Weights of a small mixture-of-experts language model, trained from scratch on English Wikipedia: 9 layers, a variant of SOAP for the experts.
Below are experts of layer 6 (counted from 0) of a mixture-of-experts language model. Rows are named router (the router's row for the expert), gate (a neuron's input weights, with its number), up (a neuron's input weights, with its number), down (a neuron's output weights, with its number) and show model dimensions 0-191. Each number is 128 + 24 x the weight over its row's rms, rounded and kept within 0 to 255. Numbers have three digits each.
Before each expert's rows: a language model's description of what the expert responds to. This comes from a sample of Wikipedia text that the model never trained on.

# expert 3
Description: Time-phrase openers. Words that open time phrases, often sentence-initial, such as In, during, after, since, early, or a month name before a year.
router:103111127111108090140105124152119107145123113137162101133122091138074142134156156177137147093121132099148100109113148109140134160110137072128138086132122163147136147160102166098166130109127097104118100122122104128132102201144142119139125103160151165141130109146127141127147141137064140107138122112135133102097133151134117137131098068147153121090075144135155144136123112163137133099144118134117042147113112108101126116112119118126148151162123141151146085146150113112105162110069184132153175117136110106129122086143131127130137151161148113118129110129136110158133079112106125114
gate0:137166090134186180168099108101127119120127127117133150130134107134119126187120116109128090076108161108129134118134147110108179140088125140120082135129082121151163170155118120105115156164146114096179146109133145140146140108116140130102102135116139131098116127120127116121092146143129102120134140093128119127098135104107124174134099103156137130135102150094091119143102135164142151140140116160103114135127079110183112141073137150106150167146113140114096126184154144142107150144166117105129174123152116163135099126115141126156097139132129124148178134081178122095137132082116138132
up0:091159133124128150093144134099110146116121122129166103131115129122165114148127144144133151142139130096142134115126155084161082093158091162116168058102113112134130093137143135156096148095120097115140145131174096117087117113155136118129135157102135093167134083170130125153133136105165077164123165131106118121119165142126122095133121158112093091130152124140163131083117124084130156116104115145099143133094155113109152106118141074148102144104152127146151112113062103119147161136160148124132100118129144116095105113094123111118116121098111112146120106134137117168115105149164072148
down0:127078145097134182153155120139101100092120135134089128103117117143125158098109139124112135111133109199161164136156118121130129148098100123125160129147142133091111117088097120121138115143145103135139111135108098144141145171124118149086128156132131113125136108134142116147142140128145169136125158090149100165125153106131076144142147159150086170134126140081114142094142162165161106101121130119111121129130113122122101200129116134089140128124106106128111159158074131119100094101139160078115112108157112120119114083100139184109116161096140100097152096123103067132147112130134111129

# expert 7
Description: Word-start fragments, gender nouns. Short first pieces of words after a or the, like n, t, men in mentioned, plus whole nouns men, women, girl, people in quoted prose.
router:130141142136122133107119100100124128150136132131110096176141125133124161115117076135140126098153140129123145111106127124095129157126164106144160098126110158133130177127091129093142110147090125122116115148101110163193106155098087107150093131140167132127095101104106115121156139102100133129126147124103125066125137120101166128109094116121143106119090135094144157151140107137133165086187116087109108202134122117121069111144162163126159126149124161118155104143125136080063143112095141175127157145148102113125149130129127120133140150160148134092103101110163137142141112113134131148
gate2:131122139073148145120175053102105151094076130178110128158133150111140103091109129083091112126116079135097098128115173118092135135130137138125133141138097126125108123124139155126125127146141153126074121133035147178111116156157103126144081141164168167148105116144086121132141101151090142133155154129152140099108123125122128133159129101111141148137125140134142109147130119141136171141071122095156148120103139168155103098119100133112140119118118144105141115112104155085170130154117111126125165144114105096131169126159097151097097135129124123149146133108122128130123129106117136135
up2:116096096150146091111183098153096108161154118102144130120126120147151148099116160157126107113132153118149139137134123148148136125124116107131103138103172114098179139130142089128121159102122105086122131108125126107119118137150136144144147134122133139146118210100137075083144146112155120131117130149118127182115089139134126148082134148131138196084124147152082122122137132120122098151128121156125155128151146129120128145175153129136159142140142151164129148164135103155114068106098091151166143143096122126168144138112153144150044110147140096135129120129094119174129115152113144137
down2:137121111112141138136116137131124132131123105124121145142095156166158142121138108160177121108139123146135141083104124102133103155100140155136144127141094115154134103108126128132129131119110099115173162115197131088111121165136154117169117103116148150138182158118136142117136114114123100177108125138098090130125089102138137128083147123102162134138116109123132090138168100128100118082125153088057128101128174139128154122168133113136152128119156142134153134125089146162109108105127128147210143137111095133138147105122159166166128148101140104082098135101105142125114137187118182120

# expert 35
Description: Copular and linking verbs. Main verbs right after a subject, mostly was, is, were, been, became, came, plus as in viewed as.
router:109171163138126126079095142114091113165154124131155092139130110133106139119149100181125124105150137143129130114135125114125118153120185128144125123142124140147132112161104150110156112168151085126133102138111084142143105129089125130106101129101180155121149116119076093083166125114089130088126124151137140058116153107112139121107141126162141111125103184121134147088140124135119104110145130083109085134135126100105083117138155155102162144144094127129139122162124114097094168133085160129163153088168098146118094113147137076106134124119135107120114090138127098136111113118123125083
gate1:082168111160121138103103124103099089154151129143149122162163120138121136127124131178119136119128132148149135125143114148108132125101143134124078128147171099152106130141158130161083126165093095133123105132091148141123076119079135133114118109107185103148159114063127076086144068105116141117153144145161132098119131119089172117129165148084131109110119176112133134121128159120139100125112149120123106127119145154166147141117109191105095140147145162151069086132133132133115141134095145115125140085137129125070098108107149116091126110117108122132126155126131123131119115124109115153
up1:101126137133134113154105111128137134169141137131153083126134126166107110138094139162127145102110143151135152123152124148104148112108149115188115125165147157154090120130189082098102163136102141132102112137111172150130081142107156145103142136103118098146116097088149098104136128092119124127115195145148156130153132128114165130130132105131130124142110139096178070088162121085170128152098146097153122190137141142150128115116135176103090137174100132126107101147131105133125083126115137130097141107119113123103095119130117112126136176149107159172141135111113166091110100134128114136
down1:084123152124146105105142137103123085101114139120120119164112126096120100143129193119116090116145124122130127113079129098142086112129130142111166130120124137112116163059127124134138139133174135109110139098142112153121148153120106131151125162151106133146117116166136145151154132115112122123137092153156105147104115176161129145110119128145117142149099152128162149105153140163128140088148102137124170245143101149143106139170163146182166137149109118144141129117127156157125139124118099164146145148124118123151161145093107136144109147140120145069107155114188124123141122103116119117

# expert 29
Description: Initials and name fragments. Pieces after a lone capital in names, initials and abbreviations, such as A-in't, H-wang, C.C., A.J., Cass A-ve.
router:115157137125141076119117078121106157138133089154140075134132145097112104143153118146102140129132189086116119107109110096141104158110121119113148138130125110132103149153117139086133123140114116111091102124115131125176115162122137156159116116082182119135108103096126121132156136156109191127118125125102161121144149153105191123114095107136120091087113151111118157116138124170132167111135120108131089178129147130122078093133143154101144162146087138167127102140112121109108133089084138120145133118149127079154099119137112135159138183162119107113109092152169120117117114104107146128
gate1:106112110104146123129114122175073154153114076126127123088112118118181070128116150155081146106110111147119143115099107109182144135122149111165077105119092098109137126145131154166167125151107147120146134138111113114146142137134114127136146154104121129149086108092079096127120136141155135153142108122152124126080109108158122088138160134137106125140140092142127133154140132131148166149127122093118103166112113127141103105124170142088158121111122179134118156158085180174122132139126120093124150161164159102125130090163121106132130124115146137154112102104152077164131108102095153145
up1:115113134148162128084148102151096134138080179142083170190117100114122110130184125116119152138138098151082087155141122109106104150121155103128130150144093101121104112156121108114100157146164124140099118126119111116139117102096149108137101115125104118099100161139097142167134120117163088152150148139099113142151143167134146159125115064152138124130178123144109129100113118108142153083110136100096130127149110070080174170139103142108126129137150134179116112160165123124098167097111101121181139131119115103119123118117124139118115128129102122127134122145069126130144110137152126134
down1:124146129110140166113153099128152109126135136149136138148126151131090120113135090103114150114180116120112110096134161116097152103124118129114106120143140120129156168130112079106156150169153126139149185161126101138112095112072082107116127133094102133133121122163129126104128147133058109119139153121110159124185138121109130118154149128122185120128085140117129179102120135155153125138121111157147162136122117099118116114165129103162144074099169088130161130083120104146121132163117140080148146176114132143122137140130150159137144149117137111106126138136147167151135076068144172127

# expert 45
Description: Year ranges and dashes. En dashes between years or scores, and year prefixes like 201, 199, 194 in dates and life spans such as 1987–1991.
router:142149121107136119104134114115109120186152130130110112175119136113102126108145135154129145103152120114097133108079154090099105123124145103179144124134135147153137151138128147095132093122103112132137067114080109137160111144103154176120118115148153150144086097093114149098153119094110150132111119113116155113091133148118112114099118079138133137120110133127156162098139103169114155091166133099132111147152149122063114109154178175132113161157119135129137123126098106120081153114090139160125188100127107132124135104145116093150119201150116095111115127137131117156099111098120113108
gate1:140147149088075126125155128115122154150167077108148158116112130120103149116122136167078111134095124128105105095170113152098145097118109135144159144120085118145133107132141090127094154109137111143133133086120166122142148118112102110145153112088133162090104091142138148159131154140172133105151178155121084148100099096107097107160121118150103112127091136157154147148115105152122100148112128136145100114124091085130113123114159170156097145141147139119145104148126092130146142153108146128124132140073089098125134132119097067131176177102112146120135119103132149146127111106177136102
up1:117144141143113145135151139112122128116151102166058099161164140131142134125119104103095090100140155174137122092107141094105088139158161159123177083105146091104128112119127128136122113109098157141143128095143174134130117124112180139140100074138178108126119112154128165130147105135100131119111140110132118163125160159142146123129159083120189110114091130178140109134115132127100150171146128128105137136162122113115148165146095141136129144146133132060105139151155131131121085117148117109150172151124137159126131155141125143077100127166110134121131154121153132123140164066136117137
down1:071153120141087093156132097107111114073154140116125154147126156120151124158077105167157123123135125125130181108107116157127138157131138086175135140128150114116167116162126157136140130132142075110157133160120106122139152151110158108115135153169116113111092170081148078147141096137139132131120100135119134151121103100126132125105139102144144111141156132131142138148108112178149094143119131113102159200123150161109098127115139134117131152131074139126153140129155171152105127180136124121133146075161119078183127140121112179143141120111103099100141148158138128114098130128132127127

# expert 46
Description: Music chart tables. Cells of music chart tables and discographies, mainly country and chart names starting a row, such as US Billboard, UK Albums, pop.
router:101123121125111123111109134121110082149123120121159124152130146107110125125122098157125074121149140092118125098094131119137107132120148112092179147125135091138140158130111104106147117182114130137145112150070113122172103190121166130138126138120163145142119115143130162140172135107098149127121149107112127117170168126106131146115112085130118144128105138135158136133145090144168149128149119112128117156151142137107128082162150141099139152129131157180138102125105102097075170093123140158130145134141071130152102136152118126168141162172138112096099085154155102198090094140138147140
gate1:148103123162121162119136100124110126120147056108132125127114089137148107160116112119155081146108101101129103131112136166102095124138134096141145138140132144132163108141125098139113108143102107154083134111114152109142109154107151079098133122088219122141112121169136177125138090122167137141164153127091135080129090139129135136163086139110087125152098167167128149109125112122145160088139158136103140123134093119091075127103136154149119101128111122150124145123135137111132114139122146157133135157157085161133115164123139095149109138143117136090110131120069121166095119139158141130
up1:115116141132130097124183094111124115115109098089098138141100119112127122137097095138136100136111126114115146118143121129105165164135141156114102087093171133146177129112106160129094129140123127116110157121096109120148093165124112060142126126109126131064110086123123121119095114104157176091148098107098088138072168138143170153134118127075124145126128118103135162155170105128113110145098160152111115124125111129156149119127160121112164133139155149138145131124144088126171120155124128115143104118111158093159113087149095158131182122122165144076147111129100132170129152115116142104
down1:146171164132104113095133138146168168132146103126136141108115103129113135131156155129114152133124128091149175131153133138132122102163116127093110151138166141086157150119163095157124132094119134167116140138161147151117046120200122148087115138112126158148138135153142159098131122117138144129162165099103106117117136119114105111123111140104150174111130122139121124134116120125137136131131143103103125131078082203117157144072124128106137149119147130150091132108085169135111142134142136143135146151082104142152130102157148113129143122085146105091107064156090158109098126147130119116

# expert 10
Description: Foreign name syllables. Middle syllables of non-English names and words, especially South Asian, Spanish and Latin, e.g. Him-al-aya, Radhakrish-nan, José, Mag-dal-en.
router:150111152088116104118123146142082139150140105140143101159107137096116143116128143115099162101138174094121127088123102127150116161115156118159157141139138114160111141154123130104154111128147100128103106131104139137172147142097150169149117113150135111156076122127128129136133166128044157128108148121069182104092155141107132127118119126107134142103127171127187149102188123161121160109134127117084124159158106114124111108154152160125139153191100151153126124122114151128113150120131110158145140086122105144132140137146096102146125180158113092126093116126140145162122083120113117119
gate9:133111102110122110137107123123104163118128127199140159124170071104139118099124126089168102145132109142148100114119126139168093132123097084118087106114089138101093133130103090102144148111130134121149110098153102142154074117141123179137101147102080121098129154139111159138128131184137135134102165162137152118116128122125143151160135140182138134106100172103115119103144104124131107131113113138167092156164111172088121118137124106107167112140156125115089132102110151135150153115132148120156138118116077152128115128160124095140128135134165122134126132106148146141082137072087157104
up9:143121089119191139111116148080144113128095107126121120131131136080134171141133113118137121146104137103119103157120162100115144138113176129140128088148181119110083123139156110128131128112125128113121078152122086079086120176168130121149119144138157162111114141136112118141137148102098130103140092087106131074117165148126141102124130116150116110161130074129115114126101140138128137146130121118112110104144130129128088118132130157120107117125147089133130177106124102102150119096131116108124168128129163152123163108089087128084186141114114133151160202161176117129138172132108118155
down9:137117139139108121117108108108122088116145119154146131143136133121113138089113133134121114119124159150105130086126093145129164122139153127141137151095158062152140139125119075155122123158162104128141121136128116105135153117148059111143105125143153164115119136079127094147096159122094148134134139173087161109096120126124145134111181172157125128151130103090148145129139141094111148119122149183139088114095144106132121096120109100154125172097136095158092098114120091133156145123106151165127149165140136062121092106110145138134107101149145091142175133107157177182140123135101128133

# expert 30
Description: Conjunctions, clause verbs. Clause-linking words, mainly and, plus but, which, when, while, and verbs was, is, were in running prose.
router:103169145093153101115111110118096088167159122121147112124102138142087167106118099159080147078140104114114095106111171098104129180141128070120158112174106145122141122119124121082172118151120109142110119150112099166138120145095143146107061148130121172111109138099125129097166120113097167126138126125111166106111150125121159153111151120166136104118127146100160140117137139165105138107134120077120115145115113118102067099132140151114170140116111129162149102138101134115109151139101143123163129093139130106152145131151148084126137151106133113133119104115160121160111115101104147092
gate1:115099121136121079120127117119145123165139075117122147103128171121156105147160123118220079126126119131140122110162123162094174132112119084162156138172123130152140111124102134155141116131114113120110115099140107105115155127121089171098138094133110169129133188145113131146126157104159114140107154171148142149096112103130146118130134148132068139119144136142112139138137136132126144151152155141107134121123101115149131113109140136113132128100058175183152147128120131100155115137171121132146103174174133132168090129116139125163133141130115094186156113110141106108137139146116120162
up1:161174169129129126144101167114130119121129141103152122127143113126058178120107137134138122116109119142132143173136106137146136189105108142105123103116133118169085132116117096133130130165159115125106095120125134161136120044154127110167137120105134170172149093147114096092111131107147149079135150125121124123126196120149171139138161141147125138126123148114142121106100119087111193153114111147124114136107122098131122112127132111098173095149138110130091100118125141110125120116109108106148133115100084103140166125132078118161099143111143109088089149125126123111091126117168144154
down1:066158137168079063124100145174142112133141139118134121099109109152165153160106166115147102118112129119133116112151154132115117091156161143131151116114111130165164133161123155144109069110113108134126145145148166097157082082133154161129092118124163094103145119101155114159158123140117122142097116151113149149125116147121104154134120141076127134148155152127103145127117098142117084132157129099157124100165115125156176065120136136103138139142108147105129132139135155127116116142092132190111117151094115141120100109135129108132160133140143172129136075124131132131138153172104159153